{
  "num_hidden_layers": 11,
  "n_experts": 16,
  "experts_per_token": 1,
  "d_expert": 192,
  "d_shared_expert": 384,
  "hidden_act": "swiglu",
  "balance_loss": 0.000982,
  "balance_bias": true,
  "vocab_size": 32000,
  "norm_eps": 1e-07,
  "tie_word_embeddings": true,
  "learning_rate": 0.00058,
  "max_steps": 8035
}
Below are experts of layer 6 (counted from 0) of a mixture-of-experts language model. Rows are named router (the router's row for the expert), gate (a neuron's input weights, with its number), up (a neuron's input weights, with its number) and show model dimensions 0-63. Each number is 500 + 25 x the weight over its row's rms, rounded and kept within 0 to 999. Numbers have three digits each.
After each expert's rows: a language model's description of what the expert responds to; "gets" lists some tokens that make up at least twice as much of what it gets as of all text. This comes from a sample of Wikipedia text that the model never trained on. Tokens count by the router's weight.

# expert 0
router:482531462512532459459516525481497495501502502480480474497477502507470489511516490530513492509509459503490492486534470488490519487455493521468539514523451494463524500535456496523467481533473508
gate4:482501523513520489482540522443511481501500492497485483519517526485479521535474477511480510490506524487468572503500461507500499510510490513463480525534461527481471494497507515537454464498504495
up4:491503497486527483490530525458495491492504477530485517501500530486509498523505467523521490455506488542478540515512499519497500511510481485514520501497499481482479470501514497540501501519466474
gate5:503483529493523482556526524475492546534473525511476487488448468454519473481558511518493481523482525494483514475531540521478494499531461512512555534495512497508561473480501521519507484495496484
up5:512456461467523479460504508498478514506551533498514511507484507483517470476499502477519482470494479490481519510524457520493496458506458540450500508481534513475492487512472546514476487523495469
gate6:458501499531480491506508492546457508466481497487478558475498517484542548554507488554446492513513494531432490526476480529501521512493526496520461519477483536479505444534462547525509497521512521
up6:499520509525482496575527458490492460491505457515520492456535463499515520518500497484518558495495502525466487493496489469476456501546510505483477490511492459509512452516499479513538544511530508
gate7:501545513530494542491488457474490478513497497529521483506523445511460516505489499527503473558526509492463482498496533499512489501519513497509487459511509529495539532484543497533525525517520537
up7:500512528544510495507479447474470507501500449529459506491486499518520472554494542531501504502488482474515486476509493494545489487464538490463542473501478531480524494489513471507478524482514519
gate8:512474463468508510518503499493522499498482501471535526506482532500520522464532505521503489480486532492490496509523520493545477511525468561498497475516518506482506462501537524491491506485460514
up8:490498528529528500490515505534491484454536504493497504505506501493503452469466485556499471517492482530475424463497553522494485484481497537509550490542526504481519447451466463492475493484531534
gate9:489550532518506518508489504504499507517488486519492464512486507518519515489505475508483499547490507477520543469495506501453496492521477547488497495468480522505527503513545525477482523465510474
up9:499520519496534522503475508496510494505495498466491491517464467479533528490517485491487461539499488487473546483516484507444502488505495539510510520488499515538522536553562523456499534460495508
gate10:505536516522534489492502496498460474487548521523494471499458535532498452471459547486498520459461528521508500497513475496505466499484512475502449497440479514478518480500478527521511494473499516
up10:510527491468497448488475501516514516497497525468511466505535471506494449521488506481504537553466492489571502489516531526480501537529510493464491513531503516483477484499461480532522503431523464
gate11:507500514467502489505466504530481527486488481513498477473519500470546473477495448500502478428530501508524490532524519482493504479501504494516456510479529477497513514450474495503484500513516483
up11:495512480529514492537496488492494524502518488498489510493534480498523538467531525541466485491460540488496462499507524521459493505455477460499478460478522535496435502514467501477497488491493474
gate12:517493515507520476522507484506461461492478532517517500476487483506522503480572487459496494483487483501519512499536522514492497501554515477500497502514507491545470550497503517475511513503462474
up12:524518524500480521519495477483486486481488482485497497476496478562514503536515518488490580510496516504507480492513505500514522497521503492463476513502490518482488480459515506506523536526520544
It responds to: Dates and months. Month names, day numbers and years in dates, mostly after "On" or "in", such as On 12 August, January 30, 2010.
gets: ",", " January", " September", " April", " October", " March"

# expert 11
router:516500494499534493538492489485457507535478530442491475548483523492530501543477478549468515469480440470502486513506459516510488501465450504472487454497514480526490475466454506484467458504491458
gate4:480521452512528492484520519505505491499489469518503461551475519498480557501513553544511459516499516525515483498482482582477476498506541485487494519502445534488510504486465494513519514494447505
up4:520495511497523472503478524484498477515484509511527527514491539468452523529537536530506511518501524504519504547516498528490510458464539510489504469483492512499513529480468540530455534478510540
gate5:547483548508538494524520514510470508508539530499570504487508512529462481524457503496467527553490450528455493465559494526490506508487500483505473493534522540481497505514474513540536443483503513
up5:502504554483494501504490510533468515507500508479520447480441511486507494493497486464514522503482512517530513502506505489460511480503499478479490507526511505466487474484491498516512525473497538
gate6:495475537473496479517535507525462520458520496554523513533528520489492534501517516516525464461462469483477486523474480459512479495525476449514475496517482503519475525480513518473481491472482478
up6:483484501527470490444475510487501509570489492478525490485488490473516506477494467479522532501503529495548503476551493512495492464515515468474466495452545481517487486492477559512534519495486521
gate7:494492503479480496501522529493492486508523502468518528508468530487497460532540524512517522506479510523475521504479504492516503506532481475497525479453504497530485512527490514454478451507449499
up7:496507528498519481521502537516504514463485533522564485504474433480495464483511557522484491480501479559411477517484496500514479486536493520517499486473481532508522495551480491505475494473514485
gate8:495489546508541505524537539484491486522481504498499503508470471468504505501543508558483473480529515515463491553471523549496484479498518506517528496505506491502504441457474456517463532490532529
up8:510528475489488513513510495486468504492492490509476512527509546509508507494458561454480534545456513477521495472530532466504537508523466520468491502532485533506495514498500565490490485516493509
gate9:497486532501492486524473535465490510505491463486508524497521500484527527500509453501486528494509466488520527513502491472513486525497533473503489492525486489497525492524492480487502482489510457
up9:497508487524502475525506513498523499451514466522471481498530491485489510496515485461488486517435500488510500475473461522507508502551484505532501549511461469509537482523486515524481504524486498
gate10:499507527511541526532515498494564499523530493525510482484496481492475513504545480475474526502498511494471454487572520491466507472482514499540473529519503479494503472532507451494507530492487509
up10:500465513510491499517537487563493503513490547484497493486519455477523506469461481465525521527497532487462500492501483498507483473528468511491519467491517554519476537521529438465493506473477496
gate11:482493442521491534543526563471498517438513527506501527489540554487521532491509517484482477512505479505510508502522543528487507554515477465499487513525533548473515516484491519447481505505538509
up11:477497478530479505548511475491467497478559535505530526489501516490485544479516482462507518559509497488478534503535489489458497495453493492514498508499537499481490497513485479465497494444544487
gate12:503523521492544496533509495521491497503483520516520471468499493526481522525507524543470504468463448515464487489467532501492497534482465506519483485519529493557490503471501501459535502535502487
up12:488454495456487499528532467527491496517465518522493490451514480522469496541521511498533525472533510497493490495463520510493504493523488544508494529532482561513505534508509479488520468464511509
It responds to: Narrative clause verbs. Verbs and connectives that advance narration or reported speech, such as reveals, points, wrote, stated, However, Although, Despite, plus paragraph line breaks.
gets: "\n", " to", "|", " he", " In", " but"

# expert 6
router:508480519455506501464511512498506485490499510485501495447467517509469564491514526511502482498526488512491519533529487475503522514539506468520551497527472501531484498529536470458530461523456513
gate4:507475508494496474531503525495468475512494485508491512500475476502506491472483526467444519495516514495477506512497502490520519477502472489480550529483481500504490495508498472501491507499523455
up4:495497507507460489540476509483469517533498465505492483496515478556485527453510506507483497477552506516464506508495491547511498489482508469472493480519503502524504560532549566530479460521484489
gate5:495486471531514503496517504474497539483493483484517537487499522491519516469493493497495511490460484471493508478474491523507498480521517478477515499491524505525491504546484495477550523472521464
up5:500482497497498502525507491506508522568498482505510495546479504518488465531527558494520501529493536480501550500521460508481508523524526519483470531460490514488512508515534538494509481499493522
gate6:486482509555483524483497472514484505500506450507476553510530487458490500501499510503439486495494481522514471537532515532500473491534483496481534530541525522485525480465508497568490460520480526
up6:516491492495498532522472492516491525501484512492503431524557520477428516533540512495499508555552449480497498494422450496513527508528531505489467515501487502497466500510525480482520495496508543
gate7:521489486484523494467534514505500470515503497489512549523458508508520503533515455498478508498488470507473523497458479504485523486479471568487472477529549506522471491520505479509467495484532491
up7:530523507505497484527504504489508512451501486487502459528541537530479473484507487449525484535437501500503517506486505494531522491507495517516460513539495550469508522432510496489475506468495474
gate8:483512517492504494495528488497510488498516484479477556511492541485498521476502451515505544505525496507505498525517511513524446501495504460515522489513538502543543414496537489524514524518494522
up8:483481473518550499471502500493514447534505560481497512493523503522494525501504477567519476539515523499514493532476509464497490484503496471459455501518485489478467518508421446511439511537469560
gate9:494508503511524504533525519524524518493500515504481504507497514517478509518502500505499538490499518521473476476522467503492452486519516478478535568481506486531500489490514481540498520497534508
up9:496509523481520497526507515514504529520484502531503493529501454524489508467501535494559501525484514467527475514487507490513518518516451544499497514519470565460481515482512491490485466451482550
gate10:477511525502532476509510535496497517508521502499530482499489526505481552518474504475490519454521461533479474483495514504513489516510489534488522472479529519569478471529519516508453465514510494
up10:490519541508514533544518496497519495512485556515460510513495531447470493484515499506474524500485475487495481546496469478480505529522484537507495505561527529426497480525491488507479506569493496
gate11:493497477497499523498495486462475463481485478504505517544448517524521446521486463489494491509513481450499522478487509528498511470519519554519508525534486490542497488527514489456525500487521510
up11:497471517503493508507495499444495531525519485487502529533485451480519482505492486505522535489492500530543492507530491495531491494486495504500528487530473512464515452492494487496518534478493503
gate12:467523520502499523471517486525509531531476518517547490522476490524475489544483532507520515485489522507536469487504470494501504487506472455532516471513491546517512550470446523512496479540494502
up12:499547511497485491501517474458512509502519496466523517540489467536476509523488538536482519519528498482477499484453455518489501506515516500520524517475492518493515470511484465542510501501478488
It responds to: Ordinals and mid- hyphens. Ordinal and position words and hyphens in compounds, such as first, last, next, fourth, and the hyphen in mid-1980s or second-largest.
gets: "-", " first", "th", "S", " second", " early"

# expert 10
router:528491516478542505506474475493502511491477505533530494486528541478484473505539528465498491523487508510509501490518544483530504537476572513474515505475517492524482487499467514486448539502525441
gate4:466524485497500498499531516538480458516507531507463505500501513511497504492520523510455476559490538528520500509519468510484486536508490509485466460515497459511513503490507456472512527478487556
up4:515505492531548506530512539521494478498521480476466526478493541493469500499534481570478488491486521536482530481479489453477523471477501525550491446495518514489488491501501517496495533519487509
gate5:502485513521472522486521503498500514539515490492507499501535532528489489529505486466556481478496492512471519498495464477477457484506499451491484512516512491482500472481510496463536503507483470
up5:519494528551468499495505510463470485467514487515528500505481543484531519445497510510458454484502502545520476454443535469496528476456463533461500499527529483481512466508520519493521464517556453
gate6:484519484488524492498499515501469551518523496446515530463497532488490481506518488482518522490454513497456532505481506503520520510509482489508476490477497434482511448484492520505515535529477487
up6:484500508517506520489469490469512499464481514513514552529551552489527511497461508554488512491540502518481508523518484480483490505482505485466483476523525480499516501517494508532493524469504562
gate7:504521485498476485496484489548482504484474471477521469523508502486573548486471548474510493446566457488541522487512499520503501511514468490549480481505531508533498513476498500538493493484505485
up7:497485497510497520555518530496522492561483482491513482518516485532470508528503499489452538495487478525459463530479461471466507455528488521544463510490507492462514491499496495557491506488521483
gate8:518442486493494494519518498480523488524520519539507487541549472514502502501489491485515513485494545510494538478491469445493509474514498515440489534547483494452524515490486484463503471483484472
up8:513491520492468503481524498502527498509491559510526500503476469521456508483494487482556556519491529453494525511542541466525492503516509466457467486474506537445520547520501459486528479494483521
gate9:497494477486514460476472502500511469510496499480491553530518530545483507534476467481490507507461488439517531500502477573488504521452488504509538492552515508506527501513478502492463508515508459
up9:514506515509544477463500470486486482488520488505479507492475493488479490468500503515465481499519468516543493509517561504468521485537509524491523525492467521507497504480524500521514531526504510
gate10:479546511483534459507477499497499481506504516485458516535450516552503530497499470528485514510485475508483522503537515479508457498504518496545510481496519534515522475494473508452539533499527520
up10:498485494469523479519479465533489502457498532498506491473484511495483522471511512461428514501494487537479458522516460480469489512461506472543495485498473557520504495473441511514467512446535504
gate11:496513500517492519474481458478493487530502506539482495471521457491522466506491507576556499554515452506491531495485492488483502506469530498508480496523456536509477494492480472475492517499512499
up11:525531515532463480504509492497503522479503497531498473482492505512526460503474488544546483473518499499461494500510492498476497478481483490491493502495504529517530485524497500543491469475564493
gate12:512490498451486506530505511506514484477504459521485514527523486482493510466541483494518490550502526494519512473432464497461487498525516513541519488472444501506490425544521462527578513531489471
up12:492493486489531487501488511525486500524502497512528522526476512460502521508497521492467482513505503480509490513480492568504497505491525478486510496515523486503512468488464456501555507512504458
It responds to: Prepositions and word pieces. The prepositions and particles for, with, up, out, over, him after verbs, plus pieces inside words such as an-e-cdote, emb-os-sed, tele-porter.
gets: " for", " with", " up", " out", "e", " over"

# expert 8
router:504528502527544457525510466480506513492519511519513519507476482468490460554489512477532549485515493503508539494486513546483502522472503457526491485517545460463504502487440488491522517507517490
gate4:468512473497517452467460498512495508542519527527471485505512471517487485494502488520510502527492512482534446515533447492506506489471506528481524519516514519492516453509523513500479448492519531
up4:504465471483497474536485510503490505482490503474491479482522499503501498480484511504527478473512499506517512503553491501504494525494530508507501496521504492470520527505510515483516541517508445
gate5:470550491492494465531513497509488506532485503526506492495499507505485545477440533498524454424460541522497466450531454526487483475480547531513497515510507457475490482531493503504514550491493522
up5:493502509521513504459492506500479506502507477512486512489483521485490505501508475495428501498511529506521505524530494530485513535451527509469502554581509477525496509458463493520530463503451482
gate6:511509510522503523493533513483491471502510512466492519488488482476460487503490511484476487487498475536492461537532501445526510483493510493494493489507493536473479496507487474525506499502511510
up6:501490518532505464500466514517521517486502489512553484514519533504482526521498519495538491465494488496499484519508498458523514474481509520549539528500475529505484511511524506496500539508556467
gate7:528518509501525467524507495499493507508506519474579523499517482514496496522445484502468539484502514550496481520510544492529528454499478525521505534500521503503495481541508541486530476497471498
up7:515485544488516482500499523558485522533510486551548498540476503542480480496506520563523532502500519541471521502477517533477489544509523473490473537471507550494449531484490495504549536467517542
gate8:526487499511469461505475522478504510473499490491504486465506503540491517506522503451497545494543507524479485501538488504497506491528505492521535479486509493526516517516541523542532501468505540
up8:504535460498488499511475483496484513501495454497475490448512499458497490511491490445519467493498528492478518537480508513490463538475544493496536452556516542504502467484513501515483546522495521
gate9:506500504503515536483496504486488507491507474521514487489495533485512506464504474507459484500451501490501498455483490513546521479460473478499529535522511510529494455504511508498453494508519483
up9:511500454498518472492495513498474501505523482496503495497493531523476465516456530543518442478455549508529534477513496473488519516573480512474492488545505445458518542496522523540483516519531513
gate10:500480524473511517494504514488505482513478492495486513501497482533487500516484542513464476519529549554547491482527491525495533525521508531482486490517474479482530483490513498505539485447482448
up10:515486540451517475510517503498508507484473498516510456503480470533485497477479498493531505558463448521487520477527575481491436500501480503476496468500453504486517510564483500502526523462488496
gate11:491489468488549501494510532484489495480528523495474475511486488501460501464507499513486514511501450544510481480478529542505451449519446530469514499502548556526506525470441468507517518516513465
up11:520505477489549507506457513494509475487509525528500518505490472540474511513479480493517503497537496469499473485461466470495471486464478465479517492488485478519529490503470473487495484539523460
gate12:501500525514492542504524492532495483478498533494476514487491517522530490492485511503470561538472523508479533519500489460447460474521452537485491474418485474488479514498456482487503498522507483
up12:475493500479564503490518501530509475530481516519513529529489495506478508514513484466535520512503484506439497514456516493515483524486520461504491480519501503499530491546492522450493504505464498
It responds to: Census and election tables. Numbers, percentages and pipe separators in demographic and election-result tables, such as households, median, population density, ".5%", vote counts.
gets: " |", " 0", " 1", " 2", " 3", "|"

# expert 7
router:507555531577459533536527531524495475534591520424511513524492503483498469465500519489480480467513548518504522538526496463521547505510509496507515492484530506469489533481500538517509489484496509
gate4:493461476487488504487499494480490482520504518510556525501481458509525495521475518520503494502538485462495464523489475498490504485522524484428493495503505513491448520526504454532464455459463487
up4:516495518474527472458477501520516485514489522480453471515510459490511505492514479482482531454500476515492471458511532499518495546454455543491502504516485465527516519490487497503486512522521489
gate5:505514513506450512454517520462501502488530525485463468513518494491521482538510496439508548506471518490490512509485488504479502503519487501501476497527471447470484487550493507513474508509539473
up5:483528512526506451527472491477484483466505458525493517528470494509515511493516536510459529492470464498531470464515463512507472509468519445483510489556490538483542469509510510539473506493501502
gate6:486518512496477529458531517466459502516513486504525488490575494504535508490514488503489531549479466467529493536496487516474516480499533521484491479489513504461492472509523499499482489469523494
up6:500508537501508487472503514478484502519500515500493502491516515524541501497537487505494487515477495500483511501515493497503489473514475541479499502486480526504490481504533518502515497482540480
gate7:493497501478496550513490531470495522499503501513465508489519518560492523463510486487504494539545501494496482521501517550454471492500472517517512528500494568544505512494525460520484510492460527
up7:505493507486495530475524485521489505503506530467500523486466475504498485530532518511471497516498500477478493494474503527480511546492489519526498517508495478484495502518505497484466507521494544
gate8:496519498491518547495501552496514507487500507479525500459490481497488482486543508527498511477519470513503518484494538505511518476528503483485486487512531548530508510494523491449523497478486491
up8:482511503489499499489496491507463500530486531493527509538499492462523519509462471487512530504542501523542513522485527470471490529461517521494504461528515470486507497472500517509486474505449495
gate9:496531499509499533504540534481497496514523454484516512489525530517552494488551467467478503467500537553551488478475522491517517515493566437554482517507514500519487515537538539457474535497474487
up9:522494484505525482518500484457500530494504485499497475458472477494488503517475512523528480474527529521496499493472492481516497472517499514467494466538504533507487484462532492513444486528513525
gate10:493495508503526477527499489463488513489522471500507486465470514475538512491478518534481524503518479491472532480490508473504527468493463538497484492532567528467522476486507497479462541530504500
up10:507533496496513504505511541509526499503509469486499493518505524500487521501531462491513484486475461527489543503527471509518508496492520534484494548476506518486484480508459527499468517512439524
gate11:495486521475496467476503500482464501489479545517515454526496474491509503470498528503493507518507512523517483526511515509515498491539492486488482513452481508486529440484529501520533500490511498
up11:497507521474509501498511529534477505526504520508531480462490505491506496476551553510532527483522478505516525509508442497498511488542512433497506518457497487504524471481460475533522513457469514
gate12:512503514483540503521494493501534508489500503524500498484520542459488476466567497534537500515541490486492507471503490494435500474499487474486502500498491504526598483512519462538536512517495512
up12:482482498502515494508510493475519489459486477496513510505497505479546496514469501489554457517500472495548473520505497458491498530532490521467496515499497466513505509507526530526506495519510508
It responds to: Infobox list punctuation. Line breaks, dashes, colons and bullets that start or separate infobox fields like "- Spouse:", "- • Summer (DST)", "- Kingdom:".
gets: "-", "\n", ":", " ", " •", ";"

# expert 9
router:520499491523499458497465470522500515482526521465517504507506483552489483504485523499485498501504491491544498529459478469521503488512484537514505497455507459467466463498504500528466552485495476
gate4:510466486510509458512491527560489500457496486504507537526513489510468528525503477544463501522485535509504444517498507535523533518514499541518489525517514536487516496533477493477512479495514504
up4:499471528555549500465487471563511499467533537502512502498515464483450510457473499503504531538499519499533441485498499493489520462497478510541490508526485508494523486495507491497507527488552464
gate5:471511475505505469536497474487498476486512493480496521471520502510502505490500483490488476475492517515484498521525486489484485497452457511492509468502521500542510452488460505497486482482505492
up5:502522481544490521502481540491517484495506505496494466483510530508520479464483493486506535474488470505474499503490477453503518483499510472495493560508519454513522501470493510534494515529528517
gate6:487476435497506505468524500481493510492522515490438549508506521507496524540502450511495475518480509497506491494521536517498484473468494519544482507542522547551507519508509484456505490521497483
up6:493492497490522519535501513505501512479470499484492507516573515487554470487547499477487488515525491452471520499461500521529460512450475486509499515507497468512466495444443516493439516513487451
gate7:488552514550506482494489507520504517494508491518480493509542532476453505523465496483538503455454456495505532479487498488509503526485545476514516488497516485501511504503503504449482530507465500
up7:514494505488535515492524495471468511503490483500469510535467494480526492461567507509528512488498530476502485533495526505491463462520545505468497456521510561501509505467483481520492472517566546
gate8:485493480463483491521518516455486491524495498518506452552523481509550523500501511484481521507488452507515510506543515480497504557494480487533461499499487483527548469503494527503499486512479431
up8:499452458483498474487490490534502472487537510485485494493461528513497493494493520536511486486479504497493534508531457470540538470509504516523492521521469499490528519457529500490505505561511527
gate9:505495533486490564510524499468529554450524519496545467495543536517490478530528491507496450550452530483467546521483545477484484491554483478484508508510516499533507519500501483487528512496473477
up9:497509435496498560505518498506508494574537481522494503473457488507517510481488475489469523481503448492568501491489487486505504458496510517447464468517498517469534530485525526490479467525490531
gate10:491500570491511475483519485501491491517523502506460486499424494489463489543444559528460527485531479500541479502517492504480501505501507488551508544464522526540483526474518499483506473501546498
up10:503488505458511520536501491498503524512470475484508496496450505470529487507558514534532506510494508463468526495505463501527493473471498518492505523516490452504487510505513520486491518519470471
gate11:495519494494531482555504498455493511494511487509529500514521471487503500533494469486488452470494488485499511518468446490524477523490472493461529472516506466511518450500487504475486500508512506
up11:493496507543500493531483503467493505471545497501510501468505476469487516529477479531520556537518490487489504537496503515534520477487512475450530546531461505461490486508462458506485545523493529
gate12:485494540524517486552483505488488513480512484491502520518483503492465487487512480496558541466492463465494510545503505476460504468521526502489512496514536536503518537501502500540547481507535532
up12:496462477504521485470520476514509451505507487485452486516490516482489499471460488566512471496532508495514503503487461518483466516509475501486495476509464474500481503493444506493510542498463507
It responds to: Determiners before nouns. Articles and possessives starting a noun phrase, such as the, a, an, its, their, after of, as, to, with; also be, been.
gets: " the", " a", " The", " an", "The", " its"

# expert 12
router:493500525507487475497483462528461493497475533517520514505500466480483461552544505472523514500494536490507456515481477503491499490518549524487518501475477461510484532500525511492525516501547491
gate4:480503516519504492501510512486486526455505505486480557459469499493526497542470490514489516507446530509512504511495514538516488474497529512501469511485545463467491491517451540490550533488483509
up4:498517475530492467504505497548511478491508522458545518497510527548484467520519499490502534489499562495507484505496501524547505516506495501497429504476530484517490520497461540526520477498475497
gate5:525502523496529546555497508488505535533493488485500489502468496490539473533467464489524440539479516507455535504515488486480490488512510495514520486478508503536469493505525524506499496506551529
up5:498468521480479455468503488541530477490488520505524555548453482511454518504497467473484508483496486539513452550502498519514506495463519467525441541507486539459513469519478476525489527460525489
gate6:485493532479497462515528495496523460481532533523476527535480481510535487490534489492471492445493497530495535516503483474456532534480491489529479496485496482469528518481535518505480496504540521
up6:524495495477511521524519503538488515500523527511509484505495509465535474487485517478539542499508521485477458530519494541484493504480550449536516516492574509532516494482481554448509491501494464
gate7:502503505462493475542501524500480541500487483531491486517486494473497511437466527531480494473506505511473507471457539491518475478499486524471499495523550478523525511469557487510485472523494477
up7:476524556518516522449543513442543471487491532531530498506487463503445511479510507519458478477513473485528534514497494471495479521500516524495476514405496566481486494494493489543465527471503507
gate8:500488477509480511473487502516485501511506479533452455505536509486484504506459534518486527534519465468534460486520508509461473493491477449469471521543511420528556500522499506494548530520505502
up8:546487492490513506505486505485493504495502507475515505488514483494483556493496477514491502570466516510552485465568494479487484512520511519491531530462498546485472498524512514487489535522477494
gate9:495486508500497516494510547525499503506493505510509516517517532499485463537539461550495513477474527505469488468494504476458489480465491502464519481523501503481472506502515547525451427475565506
up9:484483499488482484542485504557489498482492513517449503496471527513540483480510518474515463496498532540507487473480498484490514484508509434513496505489538513527527518458486531461511502549500517
gate10:486496503507457528469517467504474491534508505501534514506508456480527490507543518524501474524491490508521510506445484511490489474554461505502474534511468534497492517485532511485518511501525520
up10:521494515524522486524461518517515518470495493483521515502471511561442515483511520524446497447514533467516516511489536474492507512463495530492507496530509515455489537490471482501477521503479469
gate11:506485502526537482526498543473517508469484471511499477536475486482498510529467500526485473498494515488480546489506507538496486493516475504446546488464546503491484536482538526506476494501502551
up11:526483501514488515506490489491507489508494494500540510452442467513514495533477507502494555490479492522503467500540436542479500507453486542508456507470481531480449516488499518511500520506465480
gate12:503472537462459500501520516527509509527467486523565458523499509512489527475499475554533516518481480526488486519484512467536460507526506469490534558495466515499543517538482543439494506407459522
up12:503534512499485488518505523515502493467479529500530524495498511507458533536470482462488499515485462549461479474477536494517554498530498499457544497482526469483485473500551503500513469484497474
It responds to: List introducers. Words and punctuation opening examples or lists, such as including, include, such as, notably, colons before lists, commas and "and" within series.
gets: ",", " including", " and", "s", " as", " are"

# expert 15
router:464484482551492487468477522534504494509496516527497506480483484505518495506440482479486514477547510487546484483519501522500515517519499487525502507457512469510485500481502507481494474461452546
gate4:483473476483523523473496504494508510458520499536485476499516523509529508497507487444504460473454479526528492504478508502487495493474491504534460500508481493512525489519496499492489493573488468
up4:511499481502483547517486522471486501515518516512518467460496484504576502487530476437550459467482532488466456522532532482478468468510482529491479504496460486505499486516548490433508514507499479
gate5:488532545495502480473510464515488493496496493499461481506524489490483528512562538459505483519527508516500550509582478487498495511539511491526541491494481502524535515519503506503501467530550483
up5:499506538517499475495493522535498503530491516520488521496493494511510469500503541496479518521537499528508504466560482530525533530513492487507496507489457540507508474489508492548497511506524509
gate6:495523513499525500478501496503512511493504509491502509509479479464491525504427529468481472489516550502499474483476509531486519502519469462490470473461527487427477471492469498500484515502513462
up6:511451504457498537459505510502492494512498530548459518466510516508529496474504490521524498504491456537445512511480567542475476444507457490507499510494511542446530464487495522506511488540496474
gate7:496527514533494528492530481493525503517494501504507515473467461532500478510521562495543477502523490519485483497504519547496509502508497480490522519516457520514414479516497529473527470474441539
up7:501556569490522456499484492506490533509462509508483458543507529473508512520446480517484485466479471495527531544494442490511446480455541494504489560468479496516481507525466513456501526499504458
gate8:496479479505523466497507498509486531506508504536509473493466493478528493508511551505522484482495520510490477506512490518493498484488471502536475479517530499553534505487528535506517522504536551
up8:500521492525522481495478501476520493499511482481483548515502499522505488453504511464475472526511467492535526586470509515477496454514483487438531526476504485534490467501522511553518480475506532
gate9:468533498469488480490527515539496503471504467466523480520524524511507526508495477447509494529459487478485524481488467500438450517486521490491510504491529526566490492487512451497518522459480525
up9:511529472520501503523474484486489486541512532517458510518522516506559495507518515526555467462506507495538488526495509477486540528503488483481500485425473499505520445499489541515498431500487475
gate10:512529534478510501508544481466435503512485452455487497508512493490524510505467525510494474541511470508514487477518544479477506492525498517496498489473482479505515488508495546474505502487486521
up10:501518536485517486518509487527524502489484528564453500494489515462518498513488554480502520521479550541488528508541461525509511520529529479512535498508518482451481458505477510477515482446521453
gate11:525486480507512480537502476526537469474513539486512516494453474522474501540465505515504509486528522526493465502518472483514506504491500478539508533508560467460465474498446493522486506501486472
up11:490494513523501564514520474517479505504513510485484520474521484472528506521494479503511510519470500513484509481510544499513457517524451525514494486512546506479496475459489503509539507506493463
gate12:511498509532486501503482510505497498496501471470480465526482489510491532495508500487512461549498497546508456500533518509505484502513449500543469491549488490496500472469501533493509497500523512
up12:528446551549472496502496473515499500511515475494501472433510484469517519460508527504482480496515565536490515554500419526507520476485486490508519499501536502534463535495490510556485472457497511
It responds to: Opening brackets and math. Opening parentheses and brackets, LaTeX symbols like \, {, _{, $ in formulas, plus parentheses that open abbreviations or glosses, like (NHL).
gets: " (", "(", "\"", " is", " [", "$"

# expert 4
router:522450466495481512544541500527524495495488495556477484527495518481538534507491504520533457515486483483497549525503482522449521491499483510500455496513490533493505501544486460511493511560498469
gate1:503557501478514533480499511540492471529484492481512465506475511515453528529509516556469488484505478484506516523535481495507495563510488500488494523506513492475481501494497498491484536529516488
up1:485515463506510506479499503530510500516449513511507477476492498484455507525534482513484487474484498454501524570521504527497486495528503504454496508481527505511493522502585499500499525537508523
gate2:502484486498515466544505537549498529509505503523528486570530499515488519472500482542454533523475526526487525553456481518491478496465511492506502558502500499481530481519508497580490532481516516
up2:512514499501499516503488504487510535500518528511506499504511506485475538525478487501478492519497509527499493490477477521472454467499509523487494506473524513509472513553490481545516502511493498
gate3:503497504507527494516499489495471503497530501493525486538487505500463477499514507473477501462500508531481495513546488486511537539489535505502497483522470513488511525488466470496528466472439507
up3:477494492474544503469515514490488511480514483544542480496514516504506506533525455511525482555462482520481482509502512437479491564502503494496525520552505506510526514481483487445531495492510486
gate4:507523493489503519538509489518488513521546522489476487483510440469537462469506511507514548483509549510493514502495495509536502536532543551518475514482516498537509493524506516523483513499525482
up4:485498480503560490474499484481492519491498482466516518478467511521492462560526468507464487496493520417455492475478483508469505535508500500514461486490509517529504501488500490537501513555472515
gate5:495534519534492474512482526496534497525508505497523432535499460516484515515487522488518481547440515517483508458498495528488519541486471505486525486515485514529490522556478538519519469523518508
up5:483495522483498474484468451515506481528532508516476534531487523505521494521507534541484517480543493501503481557511510500511476479504498491509538473482527483497480479506491489512494526468477497
gate6:501512507531502523497498509486496526519533462485522463482473554505517495512485517453512480488478534514496520452496485443534510512509500490512509514478474495509511543483512514483494486484502532
up6:504496517485511505515492516509503533501499481535543532493500517502524526498509498529449499499524479511474431449519506543512532488519482501509474492510491497493528478472479506502483503495497483
gate7:473510529536499516521532468509511516503493481501523515464460474478499569490523493476503471518458459507484533544479499469520466523484482488500496494522528525531516519507487492443520515498489522
up7:521516547518531517533507495531518529465538473456502543520494493490540473542519521468472510498522512473515468487507485491522511506492533510501490500491529521451495524548488516489509451515444497
gate8:509532504500489487512504509525497508497504522512506472505490490478490441558486530482574552501520480489526518491489474537456506484495476502510484451519478486553490533493476491447502479489513543
up8:497486518512512536485493513482507512504511493514498504475495524486470520489519498557494516547485478530515462520488516512507479462490490489481507540460498516472526490504509519513480487480503465
gate9:476548511495482510509524506477490500526517508492476502509449507500456474508509516513562515483509483508551499474528476531480521511542482517532549492491481503479480528522489506498480506502488497
up9:501500483487513504504529521544501503513494523525504492535473499480522471559542493506475486487468531503480471508454554533478453571493492530535516497489465498523506523503445492486464496504492464
It responds to: Sentence-final periods, initials. Periods ending sentences and citations, plus author initials and suffixes in references, such as David M., A. J., Jr., ")." and '".'.
gets: ".", ").", "\".", " J", ".\"", " Jr"